From a checkpoint of a small mixture-of-experts model trained on Wikipedia: 1 pick a token.
Below are experts of layer 3 (counted from 0) of a mixture-of-experts language model. Rows are named router (the router's row for the expert), gate (a neuron's input weights, with its number), up (a neuron's input weights, with its number), down (a neuron's output weights, with its number) and show model dimensions 0-191. Each number is 128 + 32 x the weight over its row's rms, rounded and kept within 0 to 255.
After each expert's rows: "comes after" lists some tokens at least twice as common just before its tokens as in all text. This comes from a sample of Wikipedia text that the model never trained on. Tokens count by the router's weight.

# expert 27
router [140 122 196 174  62 106 158 152 126  84 131  89 190  96 134  80 104 121  95 169 128 107 127 164 137 157 178 148  50 124 159 104 148  98  79 147  45  81 128 142 152 147 118 145 133 121  92 134 174 123 147 145 143 130 123 158 101 149  96 135 115 220 100  80  93 137 125 151 151 187  91  94 138 117  86 174 135 168 170 125 150 124  91 131  76 168  98 159 137 125 129 124 148 103 102  70 134 140 122 113 107 231  69 122  94 131 151 134 128 165 116 119  77 153 119 122 147 142 101 129  88 138 112 105 127 151 126 152 131 148 127 137 123 142  43 107  98 118 181 121 119 178  64 159 140 191 136 115  60 175 152 100 116 158 165 111 127 133 146 163 159 152 144 114 129 160  99 150  89 107 104 117 144 109  86 142 125 163 163 135 134 147  70 177 161 148 183  93 176 107 170 159]
gate2 [127 120 105 121  82  87 127 102  91 160  55 159  93 114 149 116 105 105 157 125 110 156 119 135 109 140 106 166 134 108 176 145  74 159 145 100  77 123 143 127 150 111 157  76  52  54 122 101 101  83 153 143 109 124 140 119 111 168 156 127 127 160 147 133 154 172 134 120 144 142 173 138 127 102  89 141 177 115 155  82 125  85 118 116 124 162 111  84 136  96  80 156 110 128  90 121 140 125 119 139 130 113 149 120  55 112 137  75 140 148 152 106 138 154 141 106 124 118 158 142 133 149 129 136 183  92  46 115 105 114 193 124  49 107 176 116 193 118 179  97 133 103 136 137  34 186  83 143 100  38 113 141 144  73 169 124 121 179 133 156 187 168 137 164  88 131 100  90 104  67 202 115 128  73 130 118 183 119 135 104  90 142 142 124 151 186 111 135 159 137 125 150]
up2 [163 137  79 109 138 106 184  69 133 147  92 146  88  66 153 128 140 127 179 106 162  59 106  97 103 159  82 134 145 171 128 140 141  81  85 153 123 123 170 158 109 154  95 166 225  80 131 117 166 159 127 103  83 147 149 105 108 135 107 192 124 156  87 137 170 131 146  65 117 183 129 104  95  99 113 118  95 162 120  95 131 114  95 178 123 174 136 132 159  70 151 102 128 176 115 143  84 106 101 134 119  99 122 120 202 183 175 124 161 121 141 177 151  84 161 179 105  99 167  78 113 134 195 165 115 140 124 103 144 121 152  95 119  78 156 194 122  82 127 128  78  70  87 116 161 144 147 161 124 117 148 112  89 133 130 162 187  58  91 141 107 136 153 125  94 145  79 109 128 117 135 108 156 124 157 112 157 138 117 130 119 131 133 191 140 100  69 166  98 147 104 148]
down2 [143 118 128 156 100 119 159 103  66 129  92  88 123 143 150 152 123 156 119 155 151  92 166  92  79 101 115 173 121  76 137 171  77  95 144 116 113 135 100  69  23 160 148  72 144 162 103 101 121 167 142 116 149 146 140 122 145 119  80 161  83 116 108 151 150 115 115  90  79 170 136 158 102 129 131 107 135 114  77  87  71  87 168  85 102 171 158 156 137 111  86 110 167 110  58 184  63 115 135 144 133 191 120 132  84 150 143  86 136 133  93 100 164  90 184 142  80 127 133 117 137 181 150 130 150 150 102 102  99 131  84 116 138  71 103 112 124 155 113 108 173 111 153  47  92 134  93 147 127  78 143  99  75  88 100 166 162  74 114 122 126 133 121 102  86  76 133  85 143 151 136 109  98 104 133 169 120 155 136  96  98 145 154 115 154 228 124 144  93 117 111  95]
comes after: ".", "0", "\n", "3", "°", "′"

# expert 21
router [177 127 138 163  74  97 104 159 166 133 109 136 149  95 126 105 126 116 144  87 106 127 156 142 114 213 162 157  48 183 158 145 128 126  95 150  65  88 116 143 165 144 146  60 101 117  79 199 163 156  92 139 102 164 103 109  81 132 104 137 150 176 136 160 135 154 151 107 106 158 136  77 170 150 123 137 134 129 126 118 131 136  99 107 138 132 117  98 110 117 147 129 125 126  82  66 124 153  99 151 142 158 118  91  98 101 187  83  97 171 132 127  51  87 122 176 151 147 131 100  97 140 128 121 140 115  94 150 138 192 157 110 138 146  66 139 134 121 184 113  93 149  74 174 146 147 149 161 125 142 139  84 197 180 101 129 107 109 174 166 132 102 112 167 131 115 117 134  88 135  62  45 191  90 128 190 118 144 117 126 134 168  60 176 127 144 119 157 172 102 180 106]
gate2 [186 154 205 135 126  99 104 130 110 168 123 148  82 125 215 175 116 100 156 126 143  84  79 152 148 117 142 215 121  90 111 200  70 102 155 148 134  99 117  90 166 161 153 116 111 145 217 129 137  95  70 144 136 168 109 124 124 101 165 116  91 146 158 130  79 148 154  86 120  98 196 152  89 122 156 180 146 161 104 120 190 159 177 140 128 101 128 154 131 126 127  92 102 154  91 165 184 104 170 155  99 154 126 120 150  80 162 151 155 157 110 158 122 156 160 122 111 153 128 101  44 135  97  97 116 146 142  55 136  66 141 140 108 129 155 161 150 150 165 123 121 122 132 136  99 215 164 201 100 147 124 139 155 175 140 117 170 148 116 120 161  83 126 141  97 126 133 114 102  86 128 121 106  63 139 145 115 149 103 141 148 115 117 158  84 132 121 108 120 134 179  99]
up2 [ 60 148  80 142 137 130  92  57 128 115 130 136 186 137  32 117 123 108 133 165 116 163 127 140 109 141  84 106 118 147 140 117 189  96 138 107 123 125 147 141  93 117 134 142  65  84 102 116 160 133 123 129 100 115 136 193 109 187 139 161 203  74  92 128 177 146  51 154 130 127  93  81 118 126 119 104 133 101 122 135 142 114 103 130 162 126 127 160 139 171 141 135  94 115 129 106 102 115 121  77 142 163 160 154 126 171  53 119  99 134  92 119  71  89 137 162 173 126 163 112 177 126 110 100 183 115 108 157 130 183 103 114  99 144 105 128 117 139  92  93 115  81 180 127 152  79 104 115 144 109 170  90 153 112  98 163  97 167 142 150 115 130 171 126 163 151 219  91 144 145 134 114 234 156 160  84 105  91 193 123 104 117 109 152 179 119 115  91  75 131 150 120]
down2 [121 151 139 135 165 199 139 167  87 121 122 120 109 174 135 188  79  93 163 139 164 139  93 200 128 112 150 132  63 122 132  62 172 101 135 142 104 135 206 132 141 109 129 164 148  91 146 146 102 130 133 112 151 118 142  99 154 195 158 122 150 152 179 116 146 133 133 130 130 131  85 102 160 153 109 121  58  95 141 143 140 126 112 169 126 122  77 131 108 102  96  95 121 128 166 159 112 183 146  52 110 102  94 221 178 102 124 116 174 141 125 179 167 115 137 119 151 147 148 126 135 163 165  93  32  75 117 103 107 120 137  87 133  81 123 208 186 130  90  96  51 106 141 178 125 167 141  70 133 147 116 113  86  77  99 109 136  81 168 175 126 130 152 196 150 105 142  72 153 133 115 143 121 103 156 114 123 110  96 110 152 126 123 122 141 132  92  98 120 116 123  98]
comes after: "–", "2", "1", "-", "/", " / ("

# expert 10
router [157 126 154 122  18 113 155 147 174  99 131 157 131 112 129  87 139  63 163 129 136 111 188 142 102 168 139 174  47 115 166 168 133 107 123 123  87 102 141 125 164 136 145  90 159 121 105 149 190 115 135 107  99 114 114 107 105 142  65 114 134 179 142 191 147  92 134 146 102 140 127 151 152 116 132 151 143 144 148 105 143 110  88  91 142 123 130  65 163 117 130 145 128 125 124  72 145 110 120 148 114 145 147  97  95 114 138 133 143 146 168 115  71 130  99 135 183 138 126 135 120 103 130  77 170 140  61  76  90  92 139 138 101 169  84 118 115  82 165 156 133 170  77 151 177 158 142 209  96 111 122  95 168 122 153 127  91 123 171 200 113  85 167 102 150 137 168  97  97 113 141 107 139  72 101 126  78 173 125 166 152 196  91 194 124 151 147 141 203 118 191 136]
gate2 [205 150 135 151 142 121 128 176 173 156 141 120 159  86 124 147 159  68 134  87 123  94  94 137 206 179 180 103 156 123 182 101 175 102 156 110  87 107 132 162 138 150 152 161 126 131  98 139 166 105 130 145  91 177 114 117 143 121  95 159  66 176 130 139 116 134 103 123 146 111 178  63 110 147 127 157 130 132 116 148  87 153 109 118  90  97 121 153  93 184 135  52 164 100 112  72 108 177  80 166 127 118 105 144 147 133 148  71 148 135  57 154 104 127 186 156 153 173  80  94 145 133 114 142  85 185 102 108 106 154  88 143 149  96 144 161 132 138 113 170 141 229  74 186 193 125  97  88 137 107 127 123 102 156 108 116 134 129 132 174 139 131 114 134 105 130 119 172 132 150 149 114 114 194 146 194 138 131 134 127 103 155 106 215 120 120 100 156  82 141 138 146]
up2 [202 181  83  99 164 142 143 157 157 153 138 144 120 119 118 142 140 136  61  54 130 148 170 152 159 126 168 127  96 143 136 160 147 153 147 121 135 121 106 157 101 138 135 136 126 151 132 146 132 110  97 127  72 164  78  94 123 105 139 123 148 175 151 152 200 164 166 110  80 117 191 129 138 166 118 199 130 145  60 100  94 148 101 114 114  80 101 148 144 104 159   0 148 142 171 136 127 155 118 155 120  61 116 130 132 161 138 128 160 127  71 142 129  89 169 183 146 207  86 121 193 133 113 107 161 140 108 127 150 191 173 117 161  86 167 101 121 119 144 126 123 158  78 121  68 107 123  89 100 120 112 162 193 140 122 118 169  75 117 141 124 131 103 140 159 109 109 178 125 197 101 103 144 101 120 157 159 141 133 121 104 121 154 168  97 154 122 138 188 134 155 112]
down2 [166 123 111 115  74 128 121 133 155 127 103  57 108 116 175  92 213 100 167 109 109 153 121 148 121 127 137 116 142 113 125 143 123 160 177  88 130 158  60 147 114 154 129 126 119 157 117 171  92 162 143 126  77 135 138 117 100 118  88  95 161 125 135 171 131 130 147 208 114 135  94  85 101 123  76 129 130 125  29 114 145 148  48  91 161 133  85 162 133 106 166 160 118 113 182 129 154 159  81 180 104  76 127  75  64 157 121 164  91  94 104 118 142 119 109 145  63 158 152 116 148 129 157 133  60 198 158 156  86 141 127 116  60 135 121 114 162 133 135 122 188 113 157 110 116 146 168 136  90 133  64 140  85  82 115 195 112 130 142 186 116 108 119 100 107 132 128 152 103 217  95 114 135 136 140 111 119 130  84 154 135  86 122  79 130 113  86 109 110 170 110 131]
comes after: "1", "2", " in", ",", " of", "8"

# expert 12
router [161 149 133 132  57 121 119 102 177 115  97 150 131 116 127  88 113  95 174  91 139 139 148 206 108 187 107 116  51 152 178 165 156  92  86 132  67  91 165 102 198 154 162 108  88 117  96 146 133 103  77 151 126 124  63 127  77 126 138 115 102 177 132 147 123 141  98 148 156 180 105 134 119 149 134 165 141 157 139 123 170 111 133 140 141 149 110  85 132  92 175 128 139 134 105  74 155 129 119 142 128 149 131 123 136  77 163 108 133 140 131 119  83  85 107 156 166 116 148  94 116 127 121 122 121 127  75 142 120 172 147  74  96 140 113 140 139 104 167 145  80 151  66 162 121 169 126 176  94 115 118  60 216 179  90 124 107 161 138 167 100 108 167 142 126 132  99 147  79 116  78  78 148  77  96 164 141 140 116 160 116 209 107 191 130 189 150 151 190 105 176 135]
gate0 [122 143 194 153 116  91 164 139 182 132 164 150 163 185 124 125 124 162 129  94 122 182 213 129 123  39 126 145 121 143  76 144  99  97  61 129 150 135 173 100 198 130 210 112 129 125  58 144  95 137  92 142  40 124 151  90 122  99 183 165 125 142 112 113  98 154 115 131 146 131  79 122 149 122 118 119 139 106 103 136 106  87 127 141  70  99 134 126 119 149 138 128 143  82 143  83 156  41 106  97  78 163  77 107 125  91 147 110 138 143 118  96  98 132 177 127 143 123 149 121 131 130 145 119 159 120 113 125 126 151 137 146 138 104 121  89 113  75 120  57  74 173 117 135 195 104 135 122 128 142  54 105 167 119 100 181 186 144 157 146 147  85 151 156 156  95 146  90 145  94 137 142 105  85 144 107 117  93 164 119 122 132  74 176 113 170 137 155 165 134 131  63]
up0 [161 183 122  99 117 139 189 150 152 145 161 132  77 100 109 154 185 123  98 121  71 193 201 111 183 121 100 131 145 149 140 137  58 162 116 111 146 151 123 121 131 157 183  85 128  79  89 121 129  95  79 150 112 138 167 109 140  92 148  95 150 116 112  88 141  89 122 146 121 110  90  89 127 180 174 152 152 106  64 162 135 164  37 112 110  93  93  98 154 136 131 157 123  87 160 123 176 105 146 142 131 171  85 120 137 107  83 160 150  84 139 142 146  90 116 148 151 133 134 111 146 222 148 158  89  92 135 116 126  80 138 134  84  45 141 153 101 123 153 103 120 175  94  89 124 112  89 110 101 117  58 137 106 143 118 141 142 124 102 155 127 121 145 114  79 119 141  53 158 139 168 200  97  65  93  92 129 100 111 153 116  89 144 116 122 129 141 168 104 187 128 163]
down0 [ 74 151 139 133  49 201 102  93  93 104 185 127 131 186 171  97 160 146 114 135 139  95 154 148 183  82 112 108 128 109 114 132 174 149 169  77 143  59 148  97 102 164 105  86 172 185 162 136  98  73 167 118 174  59  80 116 120 174 170 137 113 156  99  99 109 132 113 144 150 147 112 112 168 118 105 143 102 135 144 136 142 103 149 135 125 162  71 131 158 113 146 180 121 194  87 107  97 126 138 181  97 126 110 160 134 156 110 139 150 162  64 140 161 160 128 143 131 156 141 143 132  87 111  81 107 119 132 178  87 163 153 135 148 153 152 140 160 121  63 164 107 125 142 154 139 102 114 133 136 123 108 188 128  40 122 134 136 155 140 143  77  85 209 106 181 149 118 183 107 181 195 165 132 135 118 139 133 125 149  76 101 147 122  88 144 105  80 111 131 124 134  78]
comes after: " |", ",", "\n", "|", " | ", "-"

# expert 5
router [118 160 141 129  33 146 126  99 126  54  90 154 120 151 125 114  97  49 170  84 160 148 158 152 142 178 104 180  84 140 189 184 136 106  99 156  92 112 135 102 194 187 141  95  91  82 113 151 127 104  86 140 113 128 100 132 102 131 111 160 162 196  85 121 134 111 100 143 175 161 105  99 129 149 128 125 134 151 153 126 175  86  89 138 109 151  94  91 129  97 160 119 153 100 141  54 160 140 136 122 101 151 154 111 110 112 163 130 107 144 123 131 104  88 109 170 153 135 145  67 108 167  94 124 113 113 101 145 153 151 116  86  73 111  66 140 137 108 179 111 104 130  55 148 103 162 137 140  85 138  86  98 184 158 134 144 104 143 140 138 132 122 157 165 146 138 109 133  61 141  93  60 130  99  82 134 160 125 149 148 106 129 108 205 148 110 177 175 151  70 199 141]
gate0 [165  96 132  71  97 146 136 145 106 124 126 149  89 100  78 113 131 134 109 158 151 147 173 150 133 122 110 105 139 100 106 170 145 138 125 139 114 145 113 103 116  92  98 120  95 133 158 125 116 103 150 105 101 123 170 164 181  97 136 149 109 140 114  98 131 141 141 147  80 134 134 179  98 155 125  93  97 161 121 185 128 125  85 115 175  90 202 135  67  90 179 125 139 112 113  78 118 120  88 139  80  94 162 163 111  68  69 100 178 109 133 178 169 118 125 130 124  97 116  96 153 154 160 130 210  22 136 143 152 171 115 173 148 131 100 114 180  89  99 107 136  90 168 148 137 101  40 141 178  86 158  93 151 138  60 163 111 146 165 132 156 120 120  85 128  76 158 173 122  67 131 132  88 117 107 110 112 185 123 130  76 114  83 128  60 163 131 204 155 163 136 136]
up0 [160 100 163  97 121 138 152 136  89  76  71 169 146  71 103  85  96 126 123 124  91 142 124 137 155 154  99  94 146 158 142 179 176 131  93 112 137 117 137 142 111  78 101 136 122  96 153  70  93 168 172 131 154 129 197 174 152  97  97  99 121 175 158 125 158  59 160 154  88 126 121 168 114 173  87 131 148 136 133 148 169 144 101  73 183 152 155 129  69 139 155 150 154 130 160 120 130 142  86 141 107 105 159 164 123  68 109 149 135 133 166 154 153 131 139 175 103  93 124  82 127 189 170 129 122  55 136 117 143 176 185 103 131  81  93 119 158 122 109 100 121  99 128  98  95 114  49 136 184 144 104  69 161 127  84 109  65 110 146 177 141  97  53 112 119 104 115 137 141 134 102 112 115 168 116 105  76 155 112  60  82  91 126 160  70 148 110 156 153 181 140 156]
down0 [137 141 183 141 176 114 132 101  96 179 112 186 171 140 158  64 126 103  54 123 105 128 147 126 124 182 104 138 147  80  89 111 123 114 105 124 121 132 168 137  91 134  38 131 102 157 109 110 131 149 120 121 121  73 154 136 125 119 115 132 103 102 134 163 142 121 142 134 148 132 119  97 111 127 140 126 128  98 156 190  89 138 136 121 135 147 119 185  71 164 136 164 132 181  56 103  58 164 132 172 101 101 141 171 105 112 133  99 148 105 124 105 133 128  78 115  64  77 155  98 115 107 134  97 144 142 148  86 170 142 168  63 153 185 124 122  92  96 162 153 113 144 162 129  95 111 105 107 200 184 114 123 139 109 118 171  99 147  96 205 129  99  43  79 114 167  71 139 171 128 166 192 118 138 112 136 109 184 163  73 119 101 136  86 127 190 129 148 155 164  86 133]
comes after: "\n\n", "\n", ".", " | \"", "==", "==="

# expert 3
router [149 146 164 146 109 138 121 160 152  97 118 121 139 137 120  91 133  78 190  86 138 158 108 139 104 163 103 157  53 158 173 172 100 115  73 114  57 113 156 110 175 163 163 116 119 109  71 157 127  80  90  99 111 145  77 162  71 131 105 140  96 206 138 163 102 118 131 144 177 174 147 131 167 127 115 120 146 147 122 107 130  63 110 109 135 120 135 129 160 112 164 119 153 133  56 138 134 172  69 112 114 144 165  68 130  91 114 150 129 126 141 106  65 141  92 147 190 147  95 117 127 130 119 102 111 111  93 153 141 162 124  74 144 173  63 148 134 100 128 137  59 126  75 200 148 147 158 173  91 134 175  76 179 153 117  91 110  78 137 152 117 107 117 119 139  98  97 109 120 111  84  68 125 107  81 147 124 133 117 105 122 196 121 185 117 116 136 156 135 116 216  90]
gate3 [125 142 146 167 136 167 159 125  79 103 124 149 202  92 163 121 198 123 140 119 183 122  86 122 123 145 159 120 105 122  92 120  84  66 180 147 131 175 176 165 148  79 102  76 159 136 103  95 131 153 142 125 147 119 109  57  63 119 113 163 138 148 163 123 104  96  90  76 200  99  96 115 188 146 136 132  80 108  93  92 122 104 116 103 144 137 164 100 142  84 110 139 136 110 128 101 160  89 111 149 135 120 149 121 109 121  96  56  91 159  93 141 158 113 143  80 116 109 181  83  98 105 129 144 150  95 162 127 128 120  97  83 118 141 137 161 112 177  72 137 146 109 109 116 150 148  89 125 115 114  65 125 154 130 157 127  65 193 133  86  90   0 115 121  92 115 132 123 110 109 159 131 144 206 134 192 115 159 166 148 124 178 145 111 130 126  83 106 135 138 117 162]
up3 [128 190 161 139 145 171 143 128  97 121  93 168 134 107 154 118 171 105 152 112 183 153 105 112 161 174 136 157 138 173  98 158  88  75 147 110 120 114 151 121 152 116  93 145 138 115 104 137 120 101 178 128 131 140 131  89  48 160 151 146 139 165 110 103 169  74  55 123 201 136 121  93 150  99 130 180  91 148 107  68 123 104  89 143 161 194 159 143 178  85 174 150 131 106 135 134 176  58  81 130 108 130 147 102 124 138 137  67 111 120 143  99 175  99 167 168 152 126 117  56 103 119 126 160 180 131 171 150 122 112 114  99 115  89  86 110 129 184 103 144 125 133  67  89 134 135 114 163 115 144  81 131  98 115 155  99  45 197 162  86  98  80 113 134  88 139 121  98 158  67  96 100 115  92 162 143  93 147 154 158 111 153 152  81 134  94 115 122 140 165 177 176]
down3 [123 158 168 146 113 106 132 127 127 154 126 142 111 161  27 136 149 159 132 115 104  64 137  94 105 172  45 139 141  93 126 147 127  64 139  62 150 145 148 127 142 151 134 112 131 139  67 142 115  87 127 144 123  88 140 195 105 148  55 130  93 168  75 122 143 117  67 143 106 123 129 122 146 119 107 148 149 122 148 169 121 143  95 184  91 151 128 151  97 125  97 105 104 141 161 102 127 138  86  99 134 154 121 168 150 124  73  82 108 134 155 103 117 148 157 101 107  50 108  87 136 134 168  36 144 144 135 165 126 153  99 114 132 156 107 150 117 148  57 105 134  87 202  90 157 138 142 125  40 148 106 125  68 119 153  92 147 109 129 130 138 205 164 119 180  61 110 132  99 124 102  86 148 103 149 188 122 129 126  46 130 115 143 125 129 115 177 135 145 177  95 116]
comes after: ".", "\n\n", "==", " =", "===", " =="

# expert 14
router [139 138 124 149 139 105 145 138 131 108 135  88 146 124 134 153 124  66 136  72 161 138 123 219 133 184 168 151  91 179 174 115 144  99  50 171  54  64 162 133 195 164 142 109 102  87 120 153 144 123 104 132 167 161  87 139  61 153 145 158 118 159  99 207 108 129 106 126 133 117 136 105 148 119 105 182 125 160 169 113 161 122 152 127 137 143 130  94 167 100 132  92 154  82  97 110 159 144 109 140  50 141 153 105 172 175 144 168 131 142 126 104  65 100 118 113 138 166 103  95 142  86 104  97 162 164 117 120 123 137 131 144 145 139 107 113  87 120 164 119 129 216  78 156 161 147 138 189  98 179 103  61 154 141 108 148 104 106 122 148 141 120 164 111 146 147  59 179  92 116  82 146 156  81  99 117 134 137 185 134 104 141  81 176 176 165 127 162 154 132 145 110]
gate16 [180 150 121 157 108  88 130  58  98 173 104 104 188  96 100 158 163 150  72 112 105 125 178  88 138 154 125 124 183 118  84 116 134 153 116 146 102  84 138 146  61 124 124 156 136  90 129 131 169 107  93  91 143 100 107  61 121 135 214 103  71 144 112 120  91 134 133 129  59 142 147 139  86 178  80 173 169 173 109  75  86 139 103 107 118 132 143 114 157 141 151  99 106  89 157  95 103 101 119 105 184 140 138 127 110  92 154 158  97 130 109 145 124 120  68 166 140 100 107 111  88 162 140 162 171  94  98 150 158 111 100 130 112 169 123 166 130 116 127 138  78 151  84 113 160 193 123  42 158 164 158 166 117 147 157 130 137  79 138 143 139 107 134  55 165 120 160 137 138 133 151 126 173  84 167 122  98 171 117 170  77 138  95 127 164 171 181 191  78 123 147 124]
up16 [161 154 120 177 134 182 135 119 154  50 116 174 175 106 161 119 180 113 110 142 124  87 156 102 173  71 147 110 108  62 143 138 137 171 137 174 158 147  71 128 103 155 181 105 164 101 184 204 142 158  81 193  99 108  98 118 124  95 133 121 123  89  88  88 119 170 170 132 132 152 132  87  95 154 164 161 178 145 229 138 127 132 114 141 130 139 120  77 110 165 153 163 137  73 158 124  63 101 132 134 138 129 175 105 166  75 135 163 117 143 130 120 145 121 105 100 174 119  78 155 106 156 148 117 149 133 160 101 103 103 128  66 107 118 129  58  93  94 166 122 126 100 134  69 148 157 115 111 164 144 101  97 117 155 110 135 135  62 152 129 173 121 138 140 156 121 164 112 121 157 136 127 139 108 140 124 154 173  90  86 102 152 159  86 153 156 191  66 127 181 176 130]
down16 [147 120 117 123 144 113 119 132 144 144  93 141 146 113 140 104 100  71 116 158 167 137 115 146  45 113 163 114 125 108 181 107 161 154 118 147 157 137  80 142 104 130 130 116 108 124  90 103 167 149 135  90 140 196  82  77 133 101 116  74 149 144 170 172 105  84 109 150 143 164 162 143 122 136 145 169 139 158 114  90 100  97 152 120 158 151 121 102 119 131 146 167  98 152 152  97  89 169 141 113  84  63 155 134 138 140 102 105 179  96  99 100 118  76  92 118 136 141 124  97 192 153 150  79 133 175 124  72 122 155 154 147 152  52 150 126 124  86 108 125 116  96 101 141 125  69 146 195  78 105 117 125 132 164  67  94 118 160 173 130 142 213  94 138 177 176 125 113 116  96  86   9 134 108 127  87 103  99 117 115 184 219 182 103 101 119 137  83 148 130 138 130]
comes after: " was", " is", " were", " are", " as", " to be"

# expert 0
router [151 126 168 105 101 121 109 126 168 103 111 102 160 100 115  82 128 126 215  85 122 143 128 211  72 150 134 164  82 136 146 153 181  47  57 135  68 112 135 105 166 166 132 121 102 124 120 163 145  73  88 149  83 107 103 136 109 117 118 136 169 188 150 170 116 122 146 152 163 145 129 135 142 155  91 125 120 133 125 112 121  87  90 138 152 157 128  87 112 130 156  86 159 130 118 148 137 176 100 140  98 177 120  88 137  85 152 122 128 130 118 116  96 103  80 172 177  88 116  91 119  90 127 131 123 124  91  91 115 183 124  93 143 201  40 163 144 129 178 115  86 185 123 160 125 114 134 197  89 117 108  68 201 136  98 132 164  96 168 147  92  92 119 100 124  80 101 140 108 108  92  80 157 155  83 139 138 145 140 113 100 196 112 186 123 159 146 152 129  93 153 115]
gate3 [ 64 130 124 126 132 169 104 177 136  99 118 104 168 148  99 129 142 114  90 192 140 119 112 146 161 140 102  96 143 135 135  99  95 172  64 158 179 174 114 142 133  46 180 119 125 123  30 120 173 173 107  78 164 142  98 148  87 144 142 215 103 110 121 136 149  97 117 117 121 125  51  81  81 162  96  53 146 140 137 134 117 142 140 174  98 165 103 154 149 126  96 135 123 138 108 118 105  96 103 112 141 153 121 117 108 146 150  94 105 156 152 111 111 153  68 154 104 132 166 125 151  77 170  90 122 113 107 195 128  88 116 123 143  83 194 164 149  63 125 133 166 122  77 141 164 103 168 138 156 164  86 157 111 160 128  72 176 149 131 122 114 182 138  95 145 136 149 137 177 180  74 132 143 127 153 114  81 134 188 121 144  93 122 164 178 100 167 162 102 141 137 110]
up3 [135  68 147  80  71 127 141 112 134 171 191 128  51  86 135 130  55 153 133 144  95 147 153  94 137 162 159 132 124 157  89 117 113 156 134 126 109  61 116 203 110 116  85 135 122 185  96 173 138 117 149 104 143 135 178 117 160 130 126 101  79 140  98  80  86 128 155  81 172 165 162 116 185  97  88 121  84 108 140 160 137 171 150 100 187 142 121  53 172  70 114 136 153 140 121  94 177 104 120  77 163  99 103  98  94 141 135 176 135 124 125 150 101 143 121  98 129 111  83 143  91 115  65 104 134 137 138 116 131 148 172 124  77 129 136 111  80 176  72 106  97 128 154 108 135 128  16 150 116 138 140 116 149 150 116 169 130 133  88 149 107 177 111 129 143 163 147 120  86  59  92  81 123 143  94 133 165 145 141 168 162 167 123 157  99 165  91 121 129 143 157  95]
down3 [ 89 129 105  97 142 160 112 155 103 113 129 162 143 153 137 157 115 131 138  90 144 140 128 201 141 165 147 159 125  53  88 129 143 109  65 114 102 123 107 168 133 147 151 156 154 160  79 135 123 135 153  90  99 120  86 133 116 112 128  94 149 168 149 178  59 126 125 149 119  84 110 110 132 129 122 119 162 151 167 102 119  65 151  93  80 171 139 153 146 140  96 111 128 173 143 145 152 151 114 137 117 191 136 155 173 120 116 104 144 114 139  97  44 171 113 137 143  93 169 118 102  41 148 153  74 180 128 172  98 129  77 110  59 126 113 139 186 100 172  98  98  88 163  94 137 150 161 126 178 172 137 117 143 177  88  94 124 133 137  69  63 143 124 121 163 183 130 112 105 151 168 107 139 124 234 132 123 119 125 115  77 169 154 151 121  89 116  51  94 160 100  77]
comes after: " |", ")", "\n", " |  |", ") |", " |  |  |"

# expert 4
router [166 138 168 148 144  91  94 115 152 117 144 107 182 111 110 110 110  78 156 102 151 170 183 151  94 188 141 129  51 137 178 155 115 110 116 129  62 152 162 120 116 164 129 137 144 128  86 191 155 129  79 164  80 158  93 152  91 103  70 191 156 189  74 100 144 147 121 139 133 152 125 144 173 137  95 160 103 131 159 117 133 137 148 136 150 173  80 117 119 109  96 123 145 136  76  82 136 150 126  96 141 203  98 132  85 123 158 106 109 145 174 139  99 118  82 120 203 139 136 104 137 116 131 121 131 112 100 112 131 134 144  78 159 142  82 107 138 108 173 119 150 183 103 150 129 118 135 208 111 145 127 103 173 150 148 169  97  99 140 127 153 150 111 161 127 155 151 109  79 104  82  77 164  57  39 174 124 109 165 129  92 187  85 205 141 153 123 152 135 106 167 123]
gate2 [135  96  74 124 119 142 141 100 101 133 140 122 101 107 115  61 164  96 175 205 187 162 139 145 221 121  99 113 140  81 190 104 126 118 123  89  53 152 118 118 101 163 138 159 168 124  80 120 171 116 116 161 143  72 126 120  88  91 165 140 181 153 128 142 130 126  86 207 153 140 128  87  80 102 121 161 124 178 103  54 119 124 186 171 154 172 108 120  90 129 150 115 130 136 137 140 123 118  94 136 129 132 128 173 160  87 145 164 175 141  69 145 119  81  98 119 107 117 139 142 174 124 151  57  93 150 102 152 138 105 116 115 207 172 142 140 120 152 128 152 202 156 124 155 145 114 143 171 100 117 158 121  99  21 184 207  95 146 125 157 116 135 123 108 143 148 154 116 117 131 104 142 166 165 152 116  89 116 143 162 155 141 133 139  98 138 158 152 117 121 137 153]
up2 [134 136  88 122 122 139 137 142 103  71  85 214 130 145 182 137 190 147 122 155 139 131 149 104 195 156  79 133 120 121 125 167 131 154 206 119 108  70 121 143 107 176 104 136 138 116 122 125 123  84 164 156 130  70  95 107 152 121 106 113  64 101 150  89 117 212 144  91 127 107 146 137 205 136 142 132 123 150 152 160 151 128  96 152 111 130 149 127  75 183 177 147  96 105 153 148 149 140  59 184 195 103 162 135 111 135 116 157 108 161 116 128 176 169 104 134 119 102 142 145 114 164 139 179 151 138 160 121 126 128 129 144 134 148 143 102 168 132 168 149 109  93 137  98  62  59 139 177 129  78 136  98 147 112 102  76  73 102 111  94  96 124 144 168 140  99 122 121  44 131 106 164 162 116  89 135 178 157 156  75 149  94 101 110  83 169 173 108 178 118 139 182]
down2 [151  77 136  84 148 148  90 154  82 117 148 116 146  89 175 146 102  99 159 141 137 135 168 126  68 139 113  47 166  46 215 121 125 136 115  87 127 108  94 104 115 159 151 159 152 140 121 141 152 184 107 183 137 180 165 100 132 145 121 171 133 107 148 139 124 113  52 142 155 195 154 122 127 118 119 107 141 173 135  75  67 171 123 117 155 168 109 130 164 121 121  73 110 179 123 132 128 174  88 122  45 134 166 137 110 129 135 145 158 125 106 144 150  86 114  88 131 152 153 164 176 117 123  82  70  76 127 124 115 101 112  69  99 114 133  86 127 152  78 155  99 128 130 133 106  71 171 147 146 139 126  86  65 129 136 152 101  96 159 170 117 192  85 147  98 155 193  81 106 154 113 149 101 113 155 165  86 179 122 160 145 116 161 134  80  97 128 154 149 172 153 140]
comes after: " ", ", ", " | ", "| ", " (", " in "